{"num_hidden_layers": 15, "hidden_size": 96, "n_experts": 256, "experts_per_token": 8, "d_expert": 32, "d_shared_expert": 0, "hidden_act": "swiglu", "moe_layers": [0, 1, 2, 3, 4, 5, 6, 7, 8, 9, 10, 11, 12, 13, 14], "router_score": "softmax", "normalize_top_k": true, "routed_scale": 2.83, "balance_loss": 0.00501, "balance_bias": false, "init_std_router": 0.0239, "lr_router": 0.000787, "vocab_size": 16384, "norm": "rmsnorm", "norm_eps": 1e-05, "tie_word_embeddings": "early", "optimizer": "soap_variant", "learning_rate": 0.00796, "beta1": 0.95, "beta2": 0.99, "batch_tokens": [16384, 32768, 65536, 131072], "max_seq_len": 1024, "train_tokens": 309300000, "max_steps": 7071, "dataset": "wikipedia_en"}
Below are experts of layer 7 (counted from 0) of a mixture-of-experts language model. Rows are named down (a neuron's output weights, with its number) and show model dimensions 0-95. Each number is 50 + 15 x the weight over its row's rms, rounded and kept within 0 to 99.
Before each expert's rows: a language model's description of what the expert responds to. This comes from a sample of Wikipedia text that the model never trained on.

# expert 48
Table and list fields. Tokens inside table cells and list entries, such as No., op., venue and place names, JP, post, asterisks.
down0:59 59 28 35 49 60 52 87 61 26 34 41 45 15 28 62 41 37 62 43 64 57 08 69 45 32 73 47 18 30 59 45 65 42 22 51 61 31 65 61 28 70 65 62 61 46 55 32 42 42 37 43 44 58 64 44 56 64 59 32 85 49 50 57 48 42 45 50 44 55 52 71 41 68 54 53 49 49 41 44 40 44 78 36 54 51 50 41 50 41 57 71 64 77 20 65
down1:45 28 59 29 16 47 48 48 65 74 32 52 53 38 52 66 48 46 49 25 68 33 65 38 29 62 99 61 43 55 49 59 48 43 55 69 54 56 40 53 54 50 88 64 72 33 48 60 42 63 53 62 37 78 28 93 32 68 37 41 22 82 51 63 48 53 54 51 52 72 53 40 61 59 44 67 46 43 50 49 47 28 50 60 22 58 43 65 41 57 45 53 45 51 62 58
down2:42 43 36 44 42 56 48 63 56 40 49 85 55 38 47 20 39 24 27 74 33 69 75 46 48 84 49 56 27 68 47 38 63 57 52 55 41 52 57 23 46 40 83 41 67 34 52 33 69 29 44 64 33 32 35 67 25 49 39 38 34 52 57 70 70 79 35 51 43 46 51 61 61 59 63 48 52 43 47 44 66 74 65 46 45 54 35 61 45 52 27 52 53 32 83 76
down3:50 53 65 69 62 92 85 58 74 54 46 41 47 62 39 63 56 34 38 62 30 65 45 49 56 48 52 27 54 44 44 48 51 28 45 55 46 77 46 33 48 79 64 63 41 45 41 77 43 62 65 57 55 53 67 88 38 69 50 52 31 56 55 61 73 30 43 64 42 59 50 43 52 59 60 16 57 43 49 19 34 19 58 44 60 33 67 34 26 76 51 52 50 48 60 69

# expert 12
Capitalized name initials. Single capital letters starting proper names or acronyms, after line breaks or prepositions: T in Tettigoniids, K in Kazuhisa, N in NFA.
down8:47 61 36 42 44 64 34 46 63 35 57 27 46 32 57 82 51 49 26 43 55 63 38 27 54 41 45 38 42 51 51 22 43 48 58 53 45 60 73 63 58 39 71 62 51 34 39 12 50 50 39 63 63 48 65 57 55 72 67 52 76 42 54 34 33 67 52 14 67 56 72 59 30 45 57 34 46 61 42 42 29 43 42 53 66 52 57 60 50 49 35 53 90 49 35 00
down9:42 50 40 35 58 39 48 42 66 50 48 47 65 27 66 42 51 59 59 31 59 47 75 25 52 50 61 23 48 40 33 47 46 32 60 63 53 43 56 67 19 44 28 56 59 25 30 68 31 39 62 36 55 40 41 45 24 82 23 58 39 47 68 22 29 38 65 54 34 60 67 45 52 80 38 60 90 26 34 47 25 32 76 45 51 56 64 47 30 60 40 52 39 46 46 50
down10:33 57 47 52 44 40 52 56 52 64 43 43 18 27 45 32 27 40 34 39 36 38 40 60 54 55 58 33 71 37 56 77 45 59 38 53 32 66 51 54 46 58 51 41 51 57 40 40 79 55 40 33 51 51 34 62 67 74 24 33 76 46 68 50 58 60 38 21 39 43 29 59 57 37 32 54 63 38 54 51 59 42 34 69 27 54 31 44 39 46 20 45 58 79 44 00
down11:29 45 58 29 50 56 39 68 14 25 70 79 40 58 40 58 32 40 48 61 35 12 56 59 64 32 53 38 48 31 38 78 35 47 40 49 51 61 38 43 80 34 54 49 49 65 48 79 43 64 60 48 65 53 40 54 62 44 33 22 79 49 61 50 50 46 31 36 39 52 36 29 53 43 31 40 55 37 30 55 32 47 28 63 19 44 64 47 35 37 60 51 85 48 59 55

# expert 2
Mid-word fragments after prefixes. Word pieces right after a prefix like un-, inc-, pres-, re-, pre-, e.g. inc-ap-able, pres-um-ably, re-th-inking, f-at-wa.
down0:58 28 60 34 29 34 28 45 52 47 29 59 32 29 43 68 43 53 47 55 37 69 38 47 21 40 62 47 48 38 15 41 42 22 32 64 48 48 46 58 52 38 80 64 51 43 54 47 30 63 69 29 47 63 63 45 39 46 61 31 64 87 49 38 51 43 24 23 69 33 44 63 64 67 51 70 82 36 38 35 61 43 37 49 65 78 59 81 53 42 54 60 42 57 37 44
down1:65 52 37 56 67 68 32 43 38 47 48 56 65 62 46 13 41 45 49 63 49 70 50 52 16 52 41 60 13 50 35 58 42 44 66 18 39 59 49 51 30 74 86 62 65 49 55 36 68 56 50 53 57 34 49 74 60 64 34 37 35 62 77 72 46 48 26 58 37 41 63 39 43 55 77 36 40 48 56 39 66 45 62 56 45 65 33 54 80 53 32 33 46 51 66 85
down2:30 63 44 51 33 19 38 69 54 56 70 46 56 43 47 63 46 40 32 11 41 25 54 43 24 64 79 49 63 35 61 13 60 41 40 59 38 27 57 47 68 63 81 66 25 42 55 48 39 43 60 57 29 61 49 44 66 50 63 56 50 46 40 46 44 63 50 31 37 60 52 56 53 29 66 38 80 41 39 62 42 58 39 31 75 64 63 77 36 80 68 59 36 40 49 44
down3:43 63 63 74 32 34 38 61 54 31 51 48 44 58 49 29 38 30 44 57 75 66 44 51 18 64 97 69 48 42 55 40 70 20 67 47 26 76 71 52 64 32 55 46 37 25 54 63 60 45 49 73 37 34 41 76 53 46 66 74 81 50 54 66 68 41 71 70 59 44 41 41 62 61 53 44 63 56 45 35 64 49 67 60 65 39 27 50 50 35 71 48 58 43 47 47

# expert 22
Institution name heads. Final words of institution, award and event names, such as School, College, Award, Festival, Museum, Club; also some word-ending pieces.
down0:53 46 44 54 48 34 61 74 84 57 50 53 45 64 60 63 17 33 19 23 56 52 40 48 66 64 75 45 57 59 78 65 60 57 79 71 50 62 77 38 56 40 59 45 40 54 59 37 38 36 67 37 61 45 46 78 45 86 60 49 49 65 41 49 53 56 47 42 27 81 79 62 60 43 42 51 63 51 54 29 35 48 66 50 50 58 41 38 78 64 29 40 33 51 77 48
down1:40 54 34 51 66 48 53 53 41 59 48 28 60 25 59 51 57 31 45 68 27 53 38 54 60 32 46 44 30 46 71 45 60 55 42 57 53 54 52 22 53 34 47 56 73 72 33 43 50 50 73 61 52 70 41 60 55 81 25 32 56 49 38 60 18 36 40 56 35 24 18 56 68 64 33 48 28 49 61 43 57 44 72 44 24 52 97 47 53 52 33 62 27 37 63 80
down2:46 80 42 57 37 44 66 25 69 23 42 49 81 57 49 52 40 30 60 64 53 36 53 40 53 67 39 52 57 55 35 54 40 22 54 35 72 52 57 67 67 42 69 48 36 59 52 81 46 38 76 66 79 20 58 44 41 59 47 69 52 59 82 56 42 76 20 47 35 72 42 52 81 57 69 53 33 60 38 43 50 63 50 44 33 47 38 17 45 36 38 65 36 51 49 52
down3:55 50 62 72 31 65 50 35 26 50 45 34 33 68 49 85 51 44 41 58 72 48 66 67 40 49 88 39 73 55 71 75 59 55 44 41 59 25 32 83 64 57 73 56 56 32 71 53 39 27 36 63 71 36 60 57 67 58 64 59 48 71 57 63 35 45 54 71 49 70 45 59 67 31 70 66 60 55 66 46 51 44 50 53 53 63 26 62 33 64 28 41 66 28 44 43

# expert 28
Names as sentence subjects. Personal names and name pieces in running prose, often before 's or was, such as Robinson, Bloom, Ahmed, St-ein-er.
down0:63 38 17 39 61 44 52 20 41 44 50 35 42 53 58 35 47 49 68 58 22 56 68 53 40 59 51 43 46 51 43 27 15 61 57 43 63 37 25 43 45 75 14 64 63 47 50 58 37 73 46 23 38 38 21 27 63 63 50 36 50 69 24 56 46 57 64 53 30 45 43 54 58 48 52 49 52 57 63 73 37 45 35 90 20 30 35 59 53 41 55 33 40 68 52 71
down1:56 40 51 57 52 28 36 79 48 71 54 29 49 49 45 45 28 20 75 59 42 43 40 66 62 58 64 51 38 21 62 76 54 57 44 67 43 61 68 72 42 58 38 48 66 58 66 54 23 46 72 43 90 61 78 51 42 48 77 55 69 73 55 51 32 43 45 36 37 73 47 35 65 40 53 62 17 43 58 48 52 40 50 66 41 69 42 14 50 48 51 59 46 66 44 75
down2:44 38 22 22 73 73 64 62 53 53 58 45 24 41 45 28 39 66 49 23 66 49 45 68 56 54 39 52 53 20 64 38 53 53 73 62 36 56 16 53 61 47 43 46 43 31 18 53 72 38 53 52 27 66 34 47 53 48 28 53 64 13 31 56 51 26 54 54 53 27 29 27 65 39 65 20 47 56 58 63 28 58 52 59 42 49 54 63 41 53 38 41 71 57 62 68
down3:73 52 71 50 69 62 40 24 74 68 55 63 43 48 74 41 32 57 38 43 44 74 76 14 80 53 41 38 37 71 56 50 51 42 41 46 43 39 43 33 55 55 32 31 40 55 60 48 57 56 48 24 53 56 85 63 19 61 72 43 58 64 76 37 64 55 42 53 34 61 79 85 20 46 48 55 35 49 59 44 32 42 62 52 31 62 30 50 48 64 50 63 57 55 59 61

# expert 53
Mid-word syllables. Inner syllables of rare technical or foreign words, especially taxonomic names, such as ob in opisthobranch, od in Dasypodidae, gen in oxygen.
down0:48 54 54 30 49 57 47 41 75 25 28 57 46 22 61 23 43 53 42 68 65 72 59 45 71 31 45 72 41 60 64 12 34 57 77 44 44 34 22 31 40 65 59 39 42 69 43 55 48 42 60 47 72 28 40 56 58 40 66 54 53 79 76 68 74 35 27 72 45 53 55 38 27 20 38 56 46 37 50 45 35 37 36 49 48 77 53 44 46 32 44 58 58 31 45 41
down1:49 47 10 47 43 72 52 42 44 20 43 63 54 43 31 45 73 39 54 52 69 41 60 34 70 56 30 47 48 52 53 44 42 40 55 44 37 61 45 35 45 64 51 79 61 19 79 64 14 43 65 60 51 44 33 38 74 77 47 50 18 48 45 42 36 33 41 50 55 60 55 39 49 47 78 49 49 96 60 64 24 77 39 45 43 65 53 56 43 51 58 42 41 48 66 70
down2:44 56 66 46 55 46 35 59 52 42 42 58 32 55 68 34 50 70 40 56 49 60 44 43 36 34 17 51 50 42 59 67 08 64 58 62 31 57 58 50 56 45 78 33 62 28 61 49 39 29 62 87 34 42 54 78 56 55 33 59 47 48 55 24 67 26 47 55 84 54 35 15 48 25 67 33 28 55 56 46 42 44 32 71 53 57 45 14 57 44 57 47 70 43 46 58
down3:19 14 36 59 37 73 52 34 64 53 74 55 26 58 56 47 42 58 50 67 56 59 51 39 68 45 56 41 63 64 19 73 44 71 26 33 54 70 48 57 53 47 56 57 56 46 35 50 52 46 54 39 55 36 59 48 37 69 30 56 44 37 70 44 35 92 62 44 54 41 55 60 24 17 46 56 46 42 68 37 57 30 48 61 41 58 57 46 65 74 75 63 66 83 21 39

# expert 27
Predicate verbs and prepositions. Verb phrases and prepositions right after the subject or copula in descriptive prose, such as is home to, is located, became, into, near.
down0:71 24 57 50 56 53 48 31 52 71 63 45 36 16 47 30 42 31 48 48 62 33 59 79 45 55 50 47 38 59 81 55 48 34 29 46 16 33 26 42 60 63 59 72 56 58 79 46 88 41 60 55 48 66 42 61 38 32 65 42 43 66 77 58 37 39 38 50 66 53 31 65 56 53 47 84 36 40 46 67 67 51 44 55 22 34 47 44 34 52 64 37 47 57 36 75
down1:33 61 63 59 66 26 43 44 68 46 38 66 72 48 52 67 63 44 43 48 49 47 70 67 43 61 47 29 51 54 62 26 73 33 83 32 65 28 32 47 56 48 64 58 22 47 61 56 74 67 55 74 52 35 51 13 41 37 52 55 61 31 45 35 49 49 51 55 52 62 66 80 32 37 50 64 40 63 56 67 45 60 58 39 71 70 30 80 66 56 26 52 76 69 56 24
down2:42 60 78 30 64 49 47 29 52 18 50 36 48 44 49 32 74 39 45 59 50 84 61 49 55 44 47 80 59 54 25 59 47 50 70 21 20 49 48 71 34 44 46 63 39 30 52 62 43 53 44 84 26 61 62 86 38 74 37 40 59 47 31 58 52 55 49 61 53 36 21 91 79 49 59 53 54 47 51 41 66 41 63 52 42 40 66 44 47 36 45 39 51 59 61 48
down3:67 52 67 43 50 47 19 35 44 23 15 58 34 50 59 55 99 35 48 59 59 69 54 38 37 27 38 35 51 52 50 45 47 37 42 48 33 41 68 63 29 37 53 36 39 39 68 50 51 39 72 35 46 41 63 55 30 52 60 49 40 38 50 53 62 46 52 71 75 35 43 76 65 62 71 54 29 31 60 69 48 45 50 65 28 35 48 45 64 47 27 67 51 95 46 63

# expert 45
Before years and dates. Openers that come just before a year or date, mainly (born in biographies, plus in, –, age and month names before a year.
down0:58 25 24 49 78 29 70 41 57 39 43 59 42 27 57 40 46 39 27 58 77 68 30 73 51 67 44 97 67 38 65 44 74 40 71 35 54 64 57 38 44 50 65 35 62 53 49 55 70 64 53 59 44 78 63 43 59 36 41 51 32 44 49 57 53 41 40 54 44 80 48 91 43 41 50 58 45 59 58 22 76 64 75 62 50 52 49 33 54 51 49 67 63 53 58 68
down1:53 20 45 31 43 84 52 30 57 48 64 28 72 54 54 29 55 69 51 65 46 47 76 65 47 55 45 80 34 55 50 55 59 60 73 27 21 35 43 33 65 48 52 48 53 61 34 63 70 36 59 62 51 48 30 47 56 35 73 44 85 34 68 50 43 54 62 58 50 73 83 58 64 46 64 54 53 77 54 46 66 72 61 41 30 68 75 36 37 50 21 51 45 46 35 36
down2:59 79 40 49 48 17 62 40 39 50 45 61 36 48 09 34 37 68 68 33 39 62 56 61 29 56 18 43 47 57 38 81 28 77 29 73 45 70 68 51 44 73 45 51 47 47 61 47 61 36 51 23 73 61 47 40 43 39 78 72 52 60 65 40 66 42 68 53 61 61 80 49 47 57 43 59 34 36 44 43 41 25 42 74 50 52 38 38 47 79 51 43 46 41 54 57
down3:24 55 54 35 40 28 59 27 62 52 41 58 61 63 50 65 51 43 58 60 38 50 46 34 56 49 31 70 34 45 39 68 68 55 46 42 51 29 44 48 40 33 48 35 52 55 08 40 61 58 71 85 62 73 41 41 23 26 66 62 66 68 52 48 64 32 43 56 47 50 21 73 67 27 54 34 61 60 88 62 44 37 66 65 29 18 49 64 63 51 32 64 46 53 47 37

# expert 3
Capital initial letters. Single capital-letter tokens starting a proper name, often after by, with, from or the, such as H in Hofmann, K in Kant, M in Manchete.
down8:43 51 71 67 68 57 48 36 64 78 68 61 52 48 36 43 48 39 42 49 71 19 56 63 67 39 53 65 33 55 44 64 42 50 56 22 44 17 67 22 47 39 41 55 68 54 48 41 56 74 60 27 63 51 41 59 39 66 46 55 35 45 70 43 36 67 27 35 52 38 54 69 47 52 64 49 74 55 44 35 62 57 60 61 58 73 47 53 50 59 95 59 55 65 17 07
down9:37 72 37 68 45 56 58 54 60 43 31 11 67 33 64 23 46 37 41 75 46 33 84 42 37 55 46 41 44 51 45 32 24 56 87 31 71 33 22 43 62 33 62 45 21 58 43 49 63 70 66 57 34 57 60 59 57 64 52 63 75 61 56 55 65 52 41 64 36 49 39 61 26 39 60 53 39 47 45 45 53 52 55 34 38 84 71 47 56 43 43 78 60 39 36 39
down10:52 37 54 18 78 37 50 59 42 37 75 46 41 36 50 52 41 42 75 46 30 51 58 37 41 57 74 47 30 49 62 82 38 33 39 45 66 33 51 34 60 68 56 28 34 29 59 63 62 72 52 66 37 38 84 45 85 72 51 45 52 47 67 34 43 44 45 39 67 43 69 26 51 49 53 37 73 39 55 62 25 67 61 63 49 26 24 68 26 59 57 47 69 53 45 61
down11:35 38 30 55 54 51 65 62 48 72 67 16 58 47 61 39 68 19 59 31 50 51 38 50 67 63 76 55 21 60 53 01 56 57 37 37 62 74 71 39 41 58 61 35 50 55 54 73 54 48 28 46 33 43 42 59 52 78 55 53 40 52 39 55 23 31 52 26 61 57 51 50 48 59 29 40 40 44 38 60 52 82 47 42 58 51 47 26 45 43 60 56 16 24 54 35

# expert 19
Date prepositions and months. Date phrases: "in", "on", "early" before years, month names before years, and the first digit of years like 1(970), 2(008).
down0:64 64 37 59 50 44 46 55 62 57 50 41 30 43 71 42 45 19 17 42 45 47 60 73 52 68 52 74 57 35 45 36 66 56 32 39 62 60 65 69 58 64 63 58 48 66 46 66 46 60 73 70 68 48 42 58 48 54 52 32 35 36 54 27 67 57 63 45 37 48 14 79 82 28 50 84 64 45 60 56 52 51 14 61 38 48 58 67 25 52 67 28 29 62 60 53
down1:41 54 26 63 29 23 48 19 92 39 68 45 71 64 47 51 38 61 66 48 46 62 75 69 43 79 40 51 70 39 49 43 53 34 49 34 64 27 59 32 54 46 46 52 36 42 40 32 83 54 44 24 43 33 35 50 66 80 56 64 66 59 48 65 33 41 81 55 56 33 54 35 36 30 57 24 47 59 34 46 70 39 55 44 40 53 44 48 53 23 34 53 53 55 58 31
down2:44 32 37 58 49 45 19 59 46 61 13 44 54 55 81 62 69 63 61 12 34 57 60 40 72 44 40 54 56 46 45 47 56 79 83 42 58 40 71 44 31 47 35 53 31 58 79 47 70 33 46 45 40 40 56 14 53 48 48 52 81 51 43 29 59 39 45 82 38 56 60 61 66 71 29 58 37 45 56 44 57 36 56 44 64 59 63 49 51 55 50 65 58 52 13 65
down3:35 63 95 43 56 64 53 60 46 34 82 61 68 64 49 99 50 58 72 64 31 65 56 41 56 51 50 59 46 59 36 26 61 49 61 46 60 47 64 63 28 54 56 51 27 46 55 46 47 66 63 56 34 56 67 43 33 51 62 49 23 60 32 45 32 65 48 35 49 31 66 63 43 52 29 33 09 31 35 60 55 43 47 61 40 34 46 44 70 55 55 55 83 35 57 62

# expert 17
Subject-position names. Proper names and definite nouns after prepositions or commas, often starting a clause: first names (John, Peter), the film, the city, Earth.
down0:61 19 46 65 50 63 53 39 63 58 37 33 58 37 65 61 64 50 45 57 55 30 60 69 50 71 29 68 49 59 39 43 74 51 81 40 66 53 60 41 62 49 43 58 63 75 57 68 44 40 65 63 66 46 98 47 46 66 38 47 62 47 57 48 42 43 32 73 27 57 68 63 65 61 56 51 20 21 41 37 47 36 49 74 55 44 84 65 17 52 42 58 57 37 50 76
down1:43 27 38 45 53 00 55 47 85 77 70 69 51 79 43 47 41 44 60 32 33 41 52 45 55 48 46 15 58 55 54 68 71 54 27 40 65 54 63 62 43 56 49 62 55 67 29 65 61 66 42 50 61 43 56 59 40 84 51 66 45 55 37 49 36 29 54 62 56 30 62 38 52 41 69 58 43 27 44 29 48 59 59 37 50 52 42 64 22 54 64 31 43 53 62 18
down2:50 30 63 71 58 67 60 66 75 41 60 42 50 74 69 65 45 55 51 44 57 59 24 51 46 63 33 32 49 57 35 72 53 68 29 64 46 49 55 66 37 49 86 59 49 52 67 73 58 38 62 76 67 55 38 44 50 50 52 56 60 52 31 55 40 49 59 34 58 55 11 51 60 43 79 35 56 50 38 38 01 25 44 65 36 32 26 48 25 66 31 60 55 31 58 49
down3:67 86 44 29 49 28 02 53 54 62 71 81 53 47 69 52 46 63 59 49 38 55 55 33 21 79 39 65 43 40 65 65 18 43 65 39 27 43 49 42 55 42 71 26 45 35 52 63 40 33 73 58 64 74 43 49 49 54 47 42 34 53 64 32 43 58 57 58 69 57 60 63 61 81 44 68 48 40 54 53 57 43 29 51 56 49 46 31 71 51 66 43 38 46 39 75

# expert 35
Early word fragments. Opening or middle fragments of longer common words, such as en, co, cont, ins, ar, as in arteries, archetypes, persuasive, atoms.
down0:23 43 75 37 56 52 39 24 48 61 51 70 58 53 74 31 38 51 50 35 45 18 34 61 37 35 83 55 34 66 36 31 73 67 64 58 46 59 44 56 58 51 40 57 33 58 35 51 62 83 51 54 24 67 70 56 42 79 64 79 71 58 52 47 68 48 59 59 68 40 80 57 72 75 42 33 46 55 58 33 73 52 39 40 59 64 67 59 39 51 74 60 50 47 43 62
down1:45 38 40 47 46 63 28 56 53 56 37 58 46 52 51 55 52 51 31 43 88 29 58 50 34 37 39 33 52 44 46 34 52 50 56 85 48 33 33 44 38 70 66 44 46 59 62 47 30 73 35 36 35 61 47 42 49 71 35 46 58 62 28 54 97 79 38 43 62 70 44 47 53 32 38 43 73 55 66 51 36 66 61 93 53 57 74 63 43 41 51 60 10 34 50 33
down2:61 44 28 51 36 35 79 33 53 79 66 58 67 37 60 68 62 31 42 48 46 43 54 54 66 57 75 52 71 54 35 69 64 66 43 72 67 44 36 32 17 43 50 24 39 24 51 62 66 47 45 62 79 37 55 36 65 29 62 46 46 60 61 57 60 23 39 58 16 44 58 63 44 53 43 59 18 31 41 34 56 79 45 44 56 87 52 52 60 45 61 50 44 53 64 36
down3:81 73 18 56 53 52 19 39 43 48 48 55 47 66 51 38 62 71 41 57 58 19 73 33 52 62 60 57 59 51 34 45 51 56 49 30 31 44 60 46 45 58 10 23 49 58 51 63 23 71 64 54 31 47 71 65 52 37 38 53 51 42 48 78 35 48 42 22 36 35 61 67 73 58 47 56 48 51 56 55 36 56 56 86 34 47 72 20 70 46 36 66 57 31 49 54

# expert 38
Lowercase word-start pieces. Lowercase opening pieces of ordinary nouns and verbs in running prose, such as st, pl, cap, clos, poll, e.g. per cap-ita.
down0:48 54 56 69 63 43 42 71 62 42 38 61 40 54 56 48 47 79 30 37 58 50 72 37 60 56 21 35 96 52 32 70 64 35 16 56 44 39 57 41 52 34 44 55 37 64 30 37 93 54 66 53 56 62 57 38 28 48 52 48 66 36 25 70 53 71 46 67 34 58 52 72 49 45 64 70 59 65 51 60 44 21 57 43 33 52 68 28 38 51 35 59 75 43 51 36
down1:58 52 24 59 45 38 73 42 43 35 66 52 51 43 11 55 45 24 27 60 31 43 59 64 85 52 52 65 61 41 56 40 59 49 33 59 52 44 60 49 41 73 68 51 50 36 54 56 60 35 28 32 42 39 89 65 82 16 63 59 51 53 64 55 33 52 36 40 42 51 55 45 52 63 84 57 44 34 49 55 47 74 62 27 63 47 32 24 43 40 69 69 52 25 66 57
down2:43 66 56 46 55 66 31 68 58 74 79 37 24 43 63 57 44 46 39 64 50 39 58 57 35 46 51 24 33 65 66 53 42 49 54 41 36 48 59 72 34 61 26 67 53 10 66 50 32 73 39 47 37 41 49 49 56 42 31 57 49 31 58 53 26 40 31 45 35 53 42 58 84 42 39 39 51 49 51 47 21 43 65 53 65 65 50 73 80 39 75 15 22 62 70 48
down3:34 77 55 49 54 73 63 65 52 36 66 59 52 45 31 67 70 46 58 54 26 52 36 75 47 46 57 46 55 37 29 35 60 52 44 41 53 75 54 43 50 46 51 57 60 57 44 39 31 47 22 48 46 24 31 73 67 57 56 64 49 38 23 45 45 35 57 39 80 57 37 31 46 62 59 14 74 10 33 48 56 43 67 40 37 29 36 59 62 34 57 55 91 64 58 29